{"num_hidden_layers": 9, "hidden_size": 192, "n_experts": 64, "experts_per_token": 4, "d_expert": 48, "d_shared_expert": 192, "hidden_act": "cubed_relu", "moe_layers": [0, 1, 2, 3, 4, 5, 6, 7, 8], "router_score": "softmax", "normalize_top_k": true, "routed_scale": 1.0, "balance_loss": 0.000149, "balance_bias": true, "n_groups": 8, "groups_per_token": 2, "init_std_router": 0.0103, "lr_router": 0.000961, "vocab_size": 17837, "norm": "rmsnorm", "norm_eps": 1e-06, "tie_word_embeddings": false, "optimizer": "soap_variant", "learning_rate": 0.00752, "beta1": 0.95, "beta2": 0.98, "batch_tokens": [32768, 65536], "max_seq_len": 512, "train_tokens": 588500000, "max_steps": 12977, "dataset": "wikipedia_en"}
Below are experts of layer 2 (counted from 0) of a mixture-of-experts language model. Rows are named router (the router's row for the expert), up (a neuron's input weights, with its number) and show model dimensions 0-95. Each number is 500 + 50 x the weight over its row's rms, rounded and kept within 0 to 999. Numbers have three digits each.
After each expert's rows: a language model's description of what the expert responds to. This comes from a sample of Wikipedia text that the model never trained on.

# expert 26
router:543524530470446580571568509541584527505478401571591432516514456467482442565498548514573390429444449566532456417548529501605472454468551539447537543492562482516542585489511504444433467546430519536547440373404502435475458472480474458404516472558439484517553457445539468396440547502518542476
up1:489605430515547510524445450520557474501519494511430538460446492530567506524642543423512516463434573433589444480449544495489483472437491460517574478535449483444572496455491473551541459484534506614427447433414422524461494461425540426436487518486523516451571480485528516414504575512466487598
up2:453460492539446471432465494526490428532457411530586407482518538377559522538452503516539459549472533564618425470488382568457574510536521494440536527522554467466462521471504529553614451628553439469430533508502513457534438512492538520553545544472379478398494502481525582483443496562474521574
up3:521508429486513550463549573529583489510479530485547610489564477571468475488537560555542515508401522523526490522469605608568447411407536580500502415498407438503464474438523517528526488528426499515529472507480427516622481495531447506597501479465532475422523524501500557480475500537545525483
up4:467418502546475497462585521458507463531469505472497454433486432520454534550476431497475539482431517487552473482443631587482534494515489530526582405499434499522515442488472516496420592516579570480455470515465456561586599508561539439589488469505552553488479477487597496406513529493474530603
up5:541414501471421510509502507546422474460562503503517537465507512487605465461454436506515515464580495434439468563489503495409488609455515456455554463504490583462507397495533560542496479477434442483484480517418522539487565471499530512457534564479469455461494567485555478484495475469471422547
up6:431440472479549479395582508517542455433438540526552408448527521485498447560574477520477487486474516499558451445451488463516537540486423568406468522403555460450417485572472566519533495511511492531572527414460451432564477518454452510450462518570486544443341503493496485463532436510500468494
up7:478537537563457554527520484474474462423510485497555520493531486433547453521475541524495484511492541538529359530454556620574459437514610524523503461495518547540571591456495526597494430595503455457490568472507500506534539542514623513622546463496430431469436558436521507438474537513485604512
up8:420451525446504495505547482501529470493524410524454433534496561564469510517493466438553532507396498491517547473473506440546549539520569377469522467389459569512446498552492473419436534477536357461466618438445443504488485466490463609469480503536544458500512505458470466468538479493491450535
up9:537535528425436524500466527501489503539508470572490433618483456537379411572497472500475502465440394514527540538528458530549419486517499501428493457469411496489423548451564474505546423454484543550592468460492486523577379430539451563459501525505482560449523438502533470502499513542482438376
up10:528552394547498426513558516474486454500491457569539498389463573601522525545421533482543416470502495464554445525555482564453483440537492472495591577518543595517499498508452475524522579525532537458514536503554517439462447454512575480525553473505513487546519473406447473530515472467503519471
Description: Commas and closing parentheses. Commas after clauses, list items or titles, and closing parentheses or quotes ending a parenthetical: triples, and; 1996, the; EDMAs).

# expert 7
router:473477526508581409524588559520467440506561545596490540557486541535542562462523416521404543523425533475573476570443511448520518526567555547617480455481468450459563503416516452537465490422550449506490453452445461520446571537451448421536541483431500477497533413438577484444514529362443517488
up0:482480430473507463513439465438494549447470479584444581453492549561521501467535487532501523503539454511422519495552530446551455435496549552496482528512609428429516549536571547480480538487553438470471566461535461511417394548540516477536519507433454522481485496448443443452525541527537525473
up1:508521482563490406603465566484492450541566532595434429578406466449547543569465462484453526454459469479515437504550509536577485484514543432486501570508449459453393404478427546526530510604392459489464537394530579527472553484550471556525562545483635602479467526475396513458524504437454444423
up2:481422445535482587557568455448501499571512520530414505519484511536539483468509457533491480480478509452402614569531562477473511456524512512486460619544545441439500436482530559460523573448523560625429495497480488587499484495492491488524486462499506483503513435448479489550484528267439495458
up3:527502513547563491486526447485548508468491562469480482493507512571447451477561569571450399504538476571609421453426469495576519418467458518388515394529571473457557427478576507546512519503502512453549443564387482479554423506486436470483560567472536451442501498519447474508502445503463475394
up4:456545509518519441396636413498390465449382437475528578506463548520455537516445520550491468424518489458473588521454538504427424550493526487585541427490520490416511489568570497541544468518602508545532507520546463492475497493438554487498474506504500503550534453537497566526499505605411555524
up5:491484527479460504556490488480438508551583502428488504490555502590467547500462567492443457521522542596520547458464621576460503543501499433559402420484468545519485493411496529559529581425513462466531500444526482501493484465513501490509544543414541535468435517559479425419487457456433596586
up6:417468570532559546499501392508504476612538523463479568480462513526466524425453533553481574456368522462534531460476478508539491506431634549402509523545432505446551456557502547550492400481565558450446401495449594497520462453418542536493524557428390545501499495436455539481460517471450498449
up7:544546492443456494503541514445518473465433479491489476529494615512551493486523658550467516520498532497525459455508582565416506502501496584554532398491549496465470517448604456494416407418512488490529424451412567537558473505532483539511527582456466478512474552550435600537574496456512584440
up8:423477434534504543418518454541466497491445502553401499514526496543528507491608531554491515500504527564557428497464505449542453534482360474648498520497490493454486481535510493529447462471515497516501505554465462551580493459531483531508562505524424471494403434466502607506487464515462475508
up9:425540507411547522430519454447565549399546536452517619492486445534582471540490526497446457480513532472560567523545507519470528553574447439515459508479497514428536535404524482650462481501383477569503471486514488556453590541396508477506509442538452503473544501484453542555572457523458477436
Description: Table codes and names. Capitalized name words and abbreviation pieces in tables and lists, like country codes (KSA, NGA), University, km, Field, ZIP.

# expert 39
router:550520531528468460583626511543452565498551550543406534549532477470535457507427415600513395540412561496570566515445487462582544445587488541464499499503483468545485488578452493517460467532544545497500385582474424496470491493467519460473461476436472536518482436554536452505517521378387541487
up0:489525400484514519419575477583549543532531532531448454505546550571569487465446505514515442511416526591432491593546526528482497489541547528495512504493551551469631463530557444580593453502494475480568537488437463551489523491510441495508514600552470438480451535516590464611456577500411537428
up1:479420453447500491578585567489507569414507445444461518483538464442575578514475469488503530519558570455486550502534471504455574482441611477463511433489457437506529531543367442578432588522445532508491502505473537585553583440537594477501520490418551584520426396533491542511447605524528550475
up2:523548471562552471616530575464500418513537631502463499479569506536619487413533498479485422492409405535409531500502512568510473554571521379481492485452543487478539452471523455504506541497455419546487526472421495495507474495463483512432480531460451442462640490548443519555495523507514528486
up3:432440444482391483537527541501439645514555464428484564572484566520509444431524473483499536551570547488468535456524504435540512467410526566458439422467607487494488528467456488583530553442518470406481492526570475527579582475490501429446488493426496557521453507490508529459539494501505481460
up4:473475587537527492506517522533465571433532518497445443478510449600486469578441489475485498497546556382466471526526490518505505443517427468543560473522485549469489481428542542451582520539438444498552490544439405476477657528473535460493501514477458538439414489539426588619601497419462569561
up5:502477504480469483582498526619527479573502507495546448447411494488572504555406589590571383563442545536471427427547514473500543636566514544506409487476500478533530494527550502564454548531494491529534503519518588560533449577499545514599471552453540475493508457534445517513537421520503492418
up6:336510498610421455474511477560505583530530548552546460503487537457528545425484583444519474438513434432521541485502486529376525555507511559618536442550512457519422555498486577468516516517434427490489489501502487526476476519583438532549516431521500492518514444479471475502607509509486526500
up7:513483493460356520490499445595493523438518489552534529589538443518547587518464476566462433533421499497541464462457586533590521450457494495507585570556511527511570578627423514606528554516623496540529518428512444552505480529498581483457470558481560478400530501496453467500493488428490399524
up8:452482521540464451512545525498506480460408445581420567496574599470525451505455572513454558482476506558464459423540482433511471483399505488444490500487616524490473422562546550493561514439576408420500613521486499591433563530470489522461414467413472428530426534542511547495572482474564558464
up9:416466457520513485412552526493440510465491526435451573518476600539458499534439490566521483542615502477520568565418434458537576475551469448486524552452594508585561395596528591545483483510496524452526415507552482575398593515427450466558521479508526493480597405522458457550577474477517407586
Description: Units and group nouns. Percent signs, units and closing brackets after numbers, plus count nouns like album, team, band, club, season after the or a.

# expert 5
router:543517436454475580419510470559444560567544549447454590496474513528536569504529546583549451490561485530539548463465463463516553549448466461478483481377446493520506540513562518453469432498394490523486582563539504544451482535450549567476511532476454454495577591559543544527523548393525549517
up1:417577477605604457498485575497442577484539474598432598530504460543503498487538482426531506489464604520554550591491456504558436508526525381527539530442504510427502523573483489627456563427536477510500511451453555436452462510553534590467472426443587478453483517564469460521459506506494497465
up2:411532482527577526456516540503509591517473471509506522528473521420627504545422424479533515386522424510604508537478452453567436487398387529547469500533529537439523434548455514508496505435421533529485515517486563455550445466453500477476508513476416515482477573517477544474558483459528525493
up3:436468481543404573529501495445535476516577437523531546469505454533564551545492505611521562509514519434470462553485427490569540384462485425487528500459488535495535493530567542529484488455506483538499469492465425434516462485520420551537438451582516541501425521520454458495552473528435574515
up4:410589469492503521468522498631425459578494522506568468446511531438522561458404502523537540533512498496519482500507496540486567497357443428635530585524500467416502430555483613527490394532483552511585436475574550400535476507553523432414459503500499502516461442498448528492508590473524466562
up5:460511461575469482481454562461584383612439582498475438517437513449552546476509435508571501518578462470523543616462488483449482542547390449462505557420534559507415487415405513542477514432586599502485532530422461530474456431482461569516523495499570437567505474503460525523532535546545566458
up6:434433446533511494445534516491521537564454453448490436526494486529535533525425522527396521439578475425564538470562445373520524453515460411559523429523482592484507536476392541484469490572503573560399565490535502534533491443490557436407470520397447539538493458490423561503479519490488611478
up7:413463564477507482531519487499450565463349510510511412474483500600542485495466478462441468495510454629537515512508514504484425504485498589436419543504486496441506386460636487515451456486449504499392511462461552529519504543542400565590481435469441488467519489466438446522566553534523494518
up8:463426573450519403485524585579473510424475480409571525506486673482504498488406523556546440548506469546515601577482522523534473477519412510486466445476480514531481493440462555484503513542471488440588527561511497538502471527533366591543509533482505557543499530436518475510577500428526469451
up9:432506413461488529501479602551458465440546490450580449494609500567445447506464532573481486477490521487437501506409438564545505485516501603579567543522538519493515473436552492445511521477501457470548624502462566478475491457517498456562450425627487518503525502486403462477426606413451490500
up10:534539455486492553595527542504530494491397477533475524542499625501510483494497528558486475532530515563542470564512435579548407484506523583454481506495558457520493573511493532489457497545383375463503484564456587548502475511425448516498534616509488385458512581515489529498517493481564425494
Description: Single-letter word starts. Lone initial letters opening a word or abbreviation, mostly in tables and names, such as F in F.C., Faso, g in gonna; also in, at.

# expert 34
router:551512477582437513553420575538565496434544452473424497543512490489468462394513443557455454504503543510466531438534519491513482453596514530462466553522495507539546474574522466565490484533519591442504546578471457484532611504448476507526525559496542509460461471554500467469596524433527561443
up0:493528497511550524587573521514523546434493474596530460512529425483534453481483500520456485609588497467405519530437507455514504484496566533417590462515581553547498440476506486507556484506522552468503548466412515556525521523520497494476472539491508535450507494574447389504561517461440450504
up1:483473495465470482542513578514492515536519577407544513577499528572439446415520441531548553499437525496494551548498554484514593521513484578487487464531486508410519550516586528422498469485536507577535452536548443432449531486510437531502507465510509596440544514497453422515581462443470510541
up2:462479531484458501545481489446531484551562456519504491550437541525522505646511550446491504601588490439479482465468501452504573502570452538513552457481574492521490485512586423494476426504496549502515570526568388434428489365477515475479495486455452444470428487537487488467516569494534551499
up3:511433464479538515429483611430552477456477495474560517555530421442556450499434438581464547456555520475481571554441511539556528456435570570463529489440404511576550481490436541543500525481476540588468558539525481556514532468487484574492522526389478524512488411545421522545482503567484552457
up4:451351424495450545476493519460522516458464436448484433466506528480476547565467518484497544526446514468504528479481431446497476475485549528404467498478498524469534516511526478617494399496550566369460521442390505555484594493467500491533419484500464439454546456522459573396561557542532534442
up5:510474488539403442497476637512511476490541574552482531475528590479521462548482437484537560473522445545471505560552375492470396466562466470516460510483550481524422506454632510580514550536579480526485482449562419526440497515446491503424453480515495477575582595591506490541439553519588555520
up6:415563448530485481534571544430517470443602492452524516492439547520488448561438497487570446511617582546588491466491412490520481554577521483481459578523487561472473638550472486467577489583542462619459584509520461487531493532510511509442439563537547502428535469499464573504410496631445489508
up7:609431493407508532557454511611548556479506493515508542509406423474506448482548462462479477533443496437454499557576505531528491459505548493610500500514552569447425435508496489570500512414497431473538471529415535590529544490469472526389640513424496535553503535473447522499413595480485461444
up8:489475600530590560523515386495520610478445538545476499544486436538515522530500448490434449441505596542480462495553502500529497544491548526520464415435520527584479498430509457508453491495455493472439495551591501506506524466486414482520482536484511617485533463531509486442560352443434503411
up9:518494560444445488531508387415592568514497389526493517456445467557597525490572509574470535595567510456533570549507546586409485581509477514463517558459505430488551466551572531550467604462427518466567543502488563549612509481403513450566494517504551523454446519529504457532550511508493584469
Description: Head nouns after articles. Common nouns following the or a, naming the article's subject: film, album, team, song, ship, club.

# expert 2
router:507567482525570468546538448498494426568540497521445526555479476471521484496533429444493565524521417520502500552592515490412439467552475529578493440479463478538475463470419440460498471488443489450419540529400595463442581554569446450575492428531513469444456361562417543457456558521516521545
up0:502492483537490496519479539539639435449556509534500534446503509531561443496481513509463468565402533575445481473474572488488438492536536449500570441436489417491499508556459466558453457508478475493563473625582444526511506534521470500624586551625582502502502396501499525553430516554503574463
up1:491578442450588422631546468516518498501465529539375549463499432442516499509492466495540494445492453551546439492529470508522518473464396534536534594413568536502452490637471410548435545499475538487529545428425500486483599493422475543448503489474569372455528463513464577433453467494561447449
up2:506536454532447495484470486452519483470582578475545606442450513517537486514443442454477495508541538451464413504498393517497488560563510482462540480409556521380509459527427611578495494488488517491520489549461514669482520421510545518459523552505564572460547443507476438541592522540446460429
up3:444487494405546518506492474561480540550497511476432589475493548585572556512505522476555532527454479509508468413511470450552505530451457520668488456476563515515554498493521523533413411429516557524437519536399455528508542588457414464483477525436508463527415519480488488470561423442480570571
up4:458587415434432482492454557446547493413568507467487486568487524464506466543416568547510511510553515521429444503555526630473524319544477501628563391471464525473511453435582500573556489530443531566524513521442407512445519547491519499605457461475528502484505485527399470469452453499431515590
up5:510449467550512566553437471522458523530439456474489550499578515501477488486434523524475492507554477488515409493451546564613480484511415468687455549495503525491547533405400532505425506495465589507512571497516579540508576518487485506455443617537597422510501570502448582470480460511544486530
up6:483564459479576476563453488467594542545475563561458455509552469531528487486640515518419567529451470469470546450492447509581552429555462428495471499415473492373547506538500478474415410478491518453532551420502519515419498477469553415523555483493401402463536560500562527461566595555560424473
up7:472496496484575494523430527473502593537493571559482489518463477475514489577506522499522529566531401520466494472605513491460496524542422489626531490476613497551549453560533462505499430477428574451476526532485514481411493458406438490574528409459504429628410492488405524528512486485487522543
up8:419555551518584418503492419430440503575503558534467447604553494520571556472484523534472501502510490489537581549555538550445456574518504506602468534516517484512443623524434504556568601559558495402532526504428535535570505515540514470451565578470495401451529505584424526458519492551494514459
up9:488496524422543427486526406515482481493508485527448477474445512481581481537490422576604541387465472557539543548440443514494499561533522511551499449500518495461579365386523473456477454522451506531413492411497556596465549522494552509467498555484537477537457442522481466456595523410413460539
Description: Personal names, subject pronouns. First names of people in credit lists and prose (John, David, Robert), plus sentence-initial pronouns he, she, He, The.

# expert 62
router:519479452483449533554525402454483576599536424521587554527461531524446577446475513499481494480499545473427443590502517501495480473564580457509478430522495570542559539490500509555446505530462482468543537520513438633449549512517593456503509543469563546446500579522510475617468450523526523478
up0:462588549458466470456463459583513522470421424497469480446554449520443542485492481596562475551506590448477530516491499489446540543504504568575514433431577517475474582586456503504520496576489507573476477455477496523455467506480571461453439562516496427520391514522578480462508632573544498557
up1:414514580466450608568467395598452477466537489470464538448449485489568587457573524457497571613563566552557497396525585499420562469584471503529504493463546457550514488419473509566533401473523484454527518479528476545504479538472512566428506576523409455540501409612520514514438547452526502538
up2:454604463497414513438520527501507485470543491506489455457485494502513487461514591530480530620512543519448467493553561499513555386512634522494499453512448586637500547465452532447558492625488530617573547434530537536519506574366529507519477509434579531428458518536497512519489566547472544535
up3:470428578432487510612490484460563478577582514515437478514496449485478645405494467455494478423476535508446552425479452462579503423478538551533457495571491551506418533589506543628464489523454365484525491538516550575581463490600472542611587478476538515486498555519542522512434488430519524582
up4:519538519530537514436517419512578548459460528503505514483485550463444553505502442503505558499676458423474483554416453527491534536523419540553460456448458428512540512472443479554419474605460488460388541567467507484543541477527494459490529431483458482556420458474526568566533524623493450406
up5:426512537485555484493450389472578578448535539429505592563515453450505518376491492504523577475511506460470565560429546459432439478469435446526528489496514429495500455587586518464517464503526474510566552481431441535487460459582510467486515497421479522619516513519437555494506455537524501572
up6:501510501438431529473432518500534428459514482482400471456491421476529499525470510531572477495547502522455489502542511560509452539582466512537618525451510511509476387449580500463509515492565476485517418607553455404601529577478510542614484474468550354480465540553447490414446543494424515603
up7:515475523540389477508395465474424493478548586530475535453549557535547508528486455559513541544481514484463448516429546525589453513624552432478454481522480524516501496442564504550475572485496472562639458440619439511576459580466502503417521502516551451455436389527553499526555484470468417484
up8:508477480604505493571595474511522570442504473595541489502566436498566442474411500600560497412503544512528543566392409461604501405500481527423536545498478522528471474519553523600479510547434353486512417581425504489513522478524499456478547573499531494443442511507560512478466486496544509509
up9:593591473492473474463490513450507509604538593538510468510419493484382595537495450451574487448526429466489464574538484564492510558493554539442476541440459433466463565527454488553550586440455475457439478581464562558501452525447490504452500557562533450534457505549526506538512509523522455486
Description: Numbers in tables, dates. Numbers in table cells, dates and ages, often after line breaks or second halves of ranges: 27., aged 55, 2004–05.

# expert 55
router:461503471547514559625479549445433499411575547568478520500515530539586473447445408531468418474408435533511574440563463544470508490580465479536518515541558463480587546564528563541465437477575455576532523492469481447505397508545442549438466467539536452487566548578533472496462374463513560584
up0:428501546404465523525452359509504438496594533555580549483530501514538510528541456512574482478497611563510468392471430526513530505581454469475464493528453568422498527621516475513565466481402448476451495479495474580583528528413460515518511485543521510477496515518517532554468470495589533531
up1:467537532487507559482463492567451452443475550560495500429558497526489542517433381482499507435539514465509388508527562553480444554475444453528529471552584612423560468504535430491538451495465512485492522506465620471470472493590417555458474492414508536402534526639626483592444393474504520521
up2:483581522457488478488449507465449472535539561462469484609490547543459487499528533658413590351355528526514461498490506453547508518502491456564544494558576528552493555507530450499562504527569434503466430406496453476529402456535514563510510591476508429533475509457473425486508471555419426530
up3:404485517430450464484512514449464450454508565548431500399460507458555474547451406483446493424451515520553463511538480439394472572500536485541471491507543493402473452562565602517468506441532535464551489533502450466498584418522391623544484429536557499490535500513513594531530444462366484437
up4:499436479553455565454504479489484483482463444523617559504531437542532491571382522470508508526494412495529495493503444523447592543508426426624550445496558475477507481534607572618516504501584523442528536495518584520514494524516497595479547517581446545471484592497526446555481427417395501515
up5:473508515537575570494540530478491485432519485480449461467527452500598450516461435527544513557488542514454445552494490553481530482470603468458514498478468565417538473576457572583540531562481495520611493488541497534481482463475365453541517487485443448424417595555474446471493386426510511477
up6:449503475557621432576453489513450452463527497541493487532518465528575521501457442482506498451462394511541588608504487532542409547564501522459492606525602532499484677440433514515565526403436507504555508440437528563485515490409556520489434473433533425504551553524506504428596491568586511528
up7:484438504518455536498443559477522501472513508472531463473462449499618496553495587568558531500438432615469516518495373478418455535493529557557494473490696468490409583535463478505524538451532399537480508506516439571504502453531422479538430417562481546485483487596523526500546506500498492520
up8:457468515545555586595539464442507482467508516531460474434551560503520566595534485528510469515512447462555441537493470471441505509614536507589474499484521511485555466544491513455469517477431423489546514406527493568399494468610481400453506439526443490390538520564471494470508514525506464473
up9:489498458516569530478465554516456453438634507474437511385491506443498378460569493580460481570475552410489495483622504589433545479562526494501454378466539530588480519564440465530461482479473520550497441463512521605480477451494433520404543534477424450505569545493517483467483510480519396555
Description: Word-ending suffixes. Final word pieces and plural or agent suffixes completing a word, such as s, ers, ions, es, as in Bulls, Battles/wars.

# expert 52
router:487512560448539565530474532476452386408484585526469498440556379501549559395419431515503438419411496499493480460499419591460502501489387554443520519525536535488500554480462515506476493455471506537390522392474510555454559507592519500514487470530511543611494576577446457512460476519577439502
up1:550481530424547541410574519402471441471419479505439509569425519467600499441534448465604480449384517437553495466493443553519558493441531447488418446546554483464446534527532468395589458519581491468544458404496485525508529484541528500501551574519558488465634534606441461433445434425522399570
up2:500532463517471590417522468468500505508529528566495575451508459571564611422431424459545493516489484495549407520536430571503422451517425398487554450498506585435501488572485520510486477568558469516412494476540531462491469497521517529518526558482365477473417591509447505530556430514579495559
up3:445453515501536506520467513513564490458525583592454500516452383396568476482463461512440519599461548462463426439462558458456491418542500497494501513562576455491503580510570507484538512423496520455491402405448478591480549516497511499560483523467640499438473517592507515487499506525499328532
up4:505491540458507502528464534466493407385444584510511490516499483527538502453451442536496467508449515522574554445512497565513455620514482492467569443411536481461477508494443528573426574511453505505555448556509490625439516527552457570531498523516447506501411529572463550395506494482538428570
up5:497557523496531492630533468537562482457623460494485516508475555514557473519473508567436527545468451420477543430447530576499488517421509577541494467538582531535515522543546518467453566556445529435497526500436493449480587496500513520505582525491539429527464495649538483461500540390473465449
up6:478563479515452480509514558444523530362495531516518462496455476502552568435420495533515504541439451476482557560509550531476512544569450530503541510513475582525389433477478608405494449461507539513490414425468497517500524426539626528556440474457482514480463465482514428437567448445529499533
up7:477452546493426505547416575564510410393510531462589540560597570499500566558433489454460429469491544487512430559484409546572416543516552411462522485468540470482480537424467433358464547493471504493446518459408524478559565490510452492536546564513584476541493521554500476490478511486512418455
up8:467472571543538491475528481403391474501424521475440544472581524464494514557387475517419410487542500520475527496512476527552509626510427494447559442494444447495490517472481449456527441580538522519572601596580452479452512462560551511462489553541595559550506505517483468455512427436533523540
up9:451443423581513567442419559558500486414571553523499387497426478579469480451488545542548561501388467434524557458420475447433499557535582526474468439550581551440498532607528495583525554517447527453454587519361469462524473531476472515501512458536513477556459524502563483489536439514513490474
up10:497451443464590512518419521538423460463477469437483443509453466451541453593520405472453476445480499524566451430491509449489479530477463593452506420456553563393495471441524475434589395485498595596468421450494521491511482502585495381565521489452555440535559571572437454528561510494529517491
Description: Word-ending suffixes. Final suffix pieces completing a word, such as -ical, -able, -ious, -ler, -os, plus on in hyphenated compounds.

# expert 1
router:524530566399505487458451491498474469525570471539470544495513605550546484434526389522471499550459574566573610477495574432476446455570520427579415358476493490478529499447492520473423354533525545497477457340383554440501523537558491466537545479569515497488422472572508511455500523429427467430
up0:471469499501500469534504498611497485445564627482512597546414526422497428492587400486461567458466524506548477472513459477495438542518450473494424504528514670553462605496535508462482505566529538515503520431473606494567519468543564513500475573444486566430499472548485605550569505488542465501
up1:513514507447469479505503578513521559479506480450463509428440552523493484505595450505528548453524534473539491563453497511503486486441511479499485455524502499469579582543592585523479461382479442454427508513402373511541462514565515563561514513545575436531543478477598410517485543454512600362
up2:393458485530386548452513683470440544482560441563506500464472449526525493454476509572506546440499524583530518560546419523465517592474599462378578527551525530505454454523440522523496451576435387525481513427491559354482502468496511411508545496453556448486451524516484539460467440447441527479
up3:511552557344556567491476483512479518551476463522486453472426532475558415499474511544536498443409623515467566467544549488509489495495491479438524392540468527399511551459484572522532440487532527443516503440463584359512596457537429456529459522532458409470483469470408477506537439457481464453
up4:531481546499517577472503452550485446506515491507446443565455547491604371608546470479521547564476484570593493554491485542534517491444519421538457482568589453439563430492469595535555537503527467419590445474496550560472471548610566499536530580504485503449458520513538505530508559461483471600
up5:474514518470447497514548521522456515518496479514498437445433534488489484580583461523551456379479475480502520566473464400501496532522500509501516431425571379466603492515486505501498548461456580568478534525505512456497480448414460495422366464508510499454446530505531460485555471438487478428
up6:513463537514565548464455469495498506526604518468520455490464517553542451451374498536596398390475583506548585556525446505475483472586557439527470390432592424468445464534511551508397537553577556508514459440511474537543538507583454549510612472408554503456513463525485442501535532497502408387
up7:492465464478528480559445500589561425507526512535446485483461605493538564437528569437475478579504466499429508540576544554455486489579505459554520398521494514540534477601494537582428414594555569514487462427495461558547524466548514575540505558517468515511415533562590588507521604477524554483
up8:480541439480464462480430501562510542517534453503547535458476545509510561450489509559534537569462557448354465481483569529465496431485514559516564503549437491468537502529541528558555429546633541465555488405518508542467471543441521607537559457446600473545490427467514465453398514444507504475
up9:464455496420556465505438475475537523513494451621483431489575594487460491558469581550468474554520445502508469463512612495441528501579480516550398481446601513525503464585586507571446504425562454518538466469487520572517436484512447513577519497407482515481435513556490444522482359504455497455
Description: Proper-name head nouns. Capitalized nouns ending or inside institution and place names, such as University, League, River, Street, and World War.

# expert 6
router:570521427528437554424457498527451532500492414408440486530415474470612481573617534473489497528530465453476475548536442462563533568466406561473524465358446482563462485517500501558598487507475434410472547586584519494514491544462532549433520534464439482478529499527532541437450463513496545565
up0:447501444441469449477432463515531465497501475572436494491490495492500537530466526515528579529531538525474436430522439491579477562473530547546484354614503519507444462534469498503548541563506521423507486500452624469453503570492536460544578412550556391463505507547565531407493561437474432506
up1:471501444477492424533401497545522421487396529575549450426471565491505503546519467442454480457423473513436481535511441496591499499476465478552500490450501524393495504521519474420593534512575464498433533487606505517471489538508455525548528571464527492405481504550445575604451457522485504636
up2:495523440527589480584456447560499429437566530458542486511460563512538524547594488529548461473555503396579420443481465546524464497442559406495454405500501456535493493529436551530495477532454468504476511437684412531565565471514465455440523496493478526498543533525479514502532507600564461458
up3:534476483630480447463464522544506517466518529488472489508452527451571449553588494575463538521413483444497480543485451599560553432570512544430548522478378570461481527520489525489572572588544471555558532447481471435439411415477418503506530574537491510425577453487459511508570501443499530472
up4:438546463547470502450512518433592550553552499477435569470478433553598437493493506468515518324533574468514541564496398543525480435501438493578523495547533477480441516464546535513490528480590393527566550471490554547489444448514463503473596540597422553436586501495423537480559614474534445506
up5:502596530463500478443551539477500437476458485459516494493464395465496513542535428445548383482516464514489562607477437465512530555526444471526549535498535537492531594461502518490506526423498504470449514531429581465532588470568511565495462523492380399505402341466446590467493528511492564515
up6:456558486504414474391557538570588458546567463490484412555551450468522539443493521505534486578579556529487453520538459536544556583529401512453525455481530527515509537477522543510532587447417439535478457468534556450496459512586447523498459472521440572484487448584504501568509544441455448530
up7:474453318429457508414527433474544564395464480405470533477448548499430540504480424540504593521539493457541515562512488453552463481562554509537479475498555473470518467451486536527461522507467538542489569495464489424496546524471498517501497533421443507508467448493483483451435507603453518455
up8:476626535512541596455506526528446446588451527471464524454573520517505480479611506572557485513499539421440496437499555536591520557555499529429506539377470502515513476510516586474442477444503528482480368505472594590538514498527467503509592520598488426529476511506403453500517519499484515495
up9:456516456575511609594499495468446480491496581525561478450482511534584497521555513520457471459485572439433408528468515533576583599559523509590473488523507451486473480494513550487548485506479535470528555535480533461524495422467499553473495528595580522445408563473521456505561511523440481622
Description: Word-initial fragments. First piece of a word split into parts, often a short lowercase stem after an article, such as gl(acier), m, d, testim(onial), equ(aled).

# expert 0
router:514499524495492428485499544453546476519578502552470445357513457424478570601539522512523495470597478494445574481444519464463482469466426434438614480524519491514475484462484499485442521459493482543486500546501521456562531485568499592492519562509505561448564448576513478522572439529523529573
up1:505520536560557537494440467494547498425507532556450446500517494450542554485506495451548356510596536515546503558542465555555417415549504509475554549523507558455554419499438574555510582435512391495544617437475527412491523506547485525641551552469436497533483503449579458488442497491539544523
up2:469438506513499516601417491518584508541532478460558494446506466554557563584491441492499549428603485526590470540525508540491455501527443506502541513456459590498499450537494534406587495496433425419501538509550472495515495486554520534470425445495494553434580506472375464536383556495386549543
up3:502541490498520533477564541404511425481494466528546488445475458475530459558498486510420510480501447497483462594487495516627521545448506490550546476509524483508512475476464476504537498481531623517618482551621468539549414488517417532437479516464507418385565525552504523550536375554445496513
up4:476488570552506463481572474441484418506569526653479382499421541523436552635462467472504515561554508468448563459432499542509494439488478535498571470534510547553443529486524525501494536537571475537508418548473539527496547583575529513488490531577589546520518399578357475458472566501518573555
up5:517452444454547508641454593518488487499502474558486516503461483478562572610576496604458541584484527464480477468578458467485504574478483518480578470534555516481496475388516533469490501552533531473532499577618481502580517367483511538581533513493618426467507491504438495544577507551543465474
up6:494470520451529432547526466508417537416453487486473431423472487541495468462567508433491556477505498503505474502506429577522511451517410449517521465513421444453494548425435463493583565549422576451495491504534485521541460477611499517509491555563568558580586478530516400437546526477487469442
up7:476485526432517477526502457438520484578594529410534537450432493431508446554464494506521561518432421451513469534598420480484469461373460494352511443521569495470551529449453541480521480495460450505458467500492496543469476461595555576582486489570447619421506471541456547366569507532466448557
up8:419449619417547524535466516512444414527482483586515557485525590464446457480533638496572514424531378596524560526508441526498526512476407422466508482451496444468589482461490599398522411520544511488443509498544419452545459489491487492471459470552482477554491555466451548533510503523473482510
up9:514395486425580464430492481458610503616533593452646431493429548465560580516471549476443384550546517542534532569499499466470447527489491484506467480524525544437498527460499449524516549400556530511522529552482479568504545505509501500514530499375506483519522492481596617499463450576518517533
up10:395431388531518393435423483459490448480499481409480402433477550458456578513509525607512449554499527481510541541533465464454450456490500549491587463512440535502595499486471470465575539441457557559535395540474540545455509433500500559483430549554528505491515484451473590500480458508498519465
Description: Prepositions and modal verbs. Prepositions after verbs, participles or nouns, plus modals, as in "refer to", "located in", "degree in", "would", "can", "may".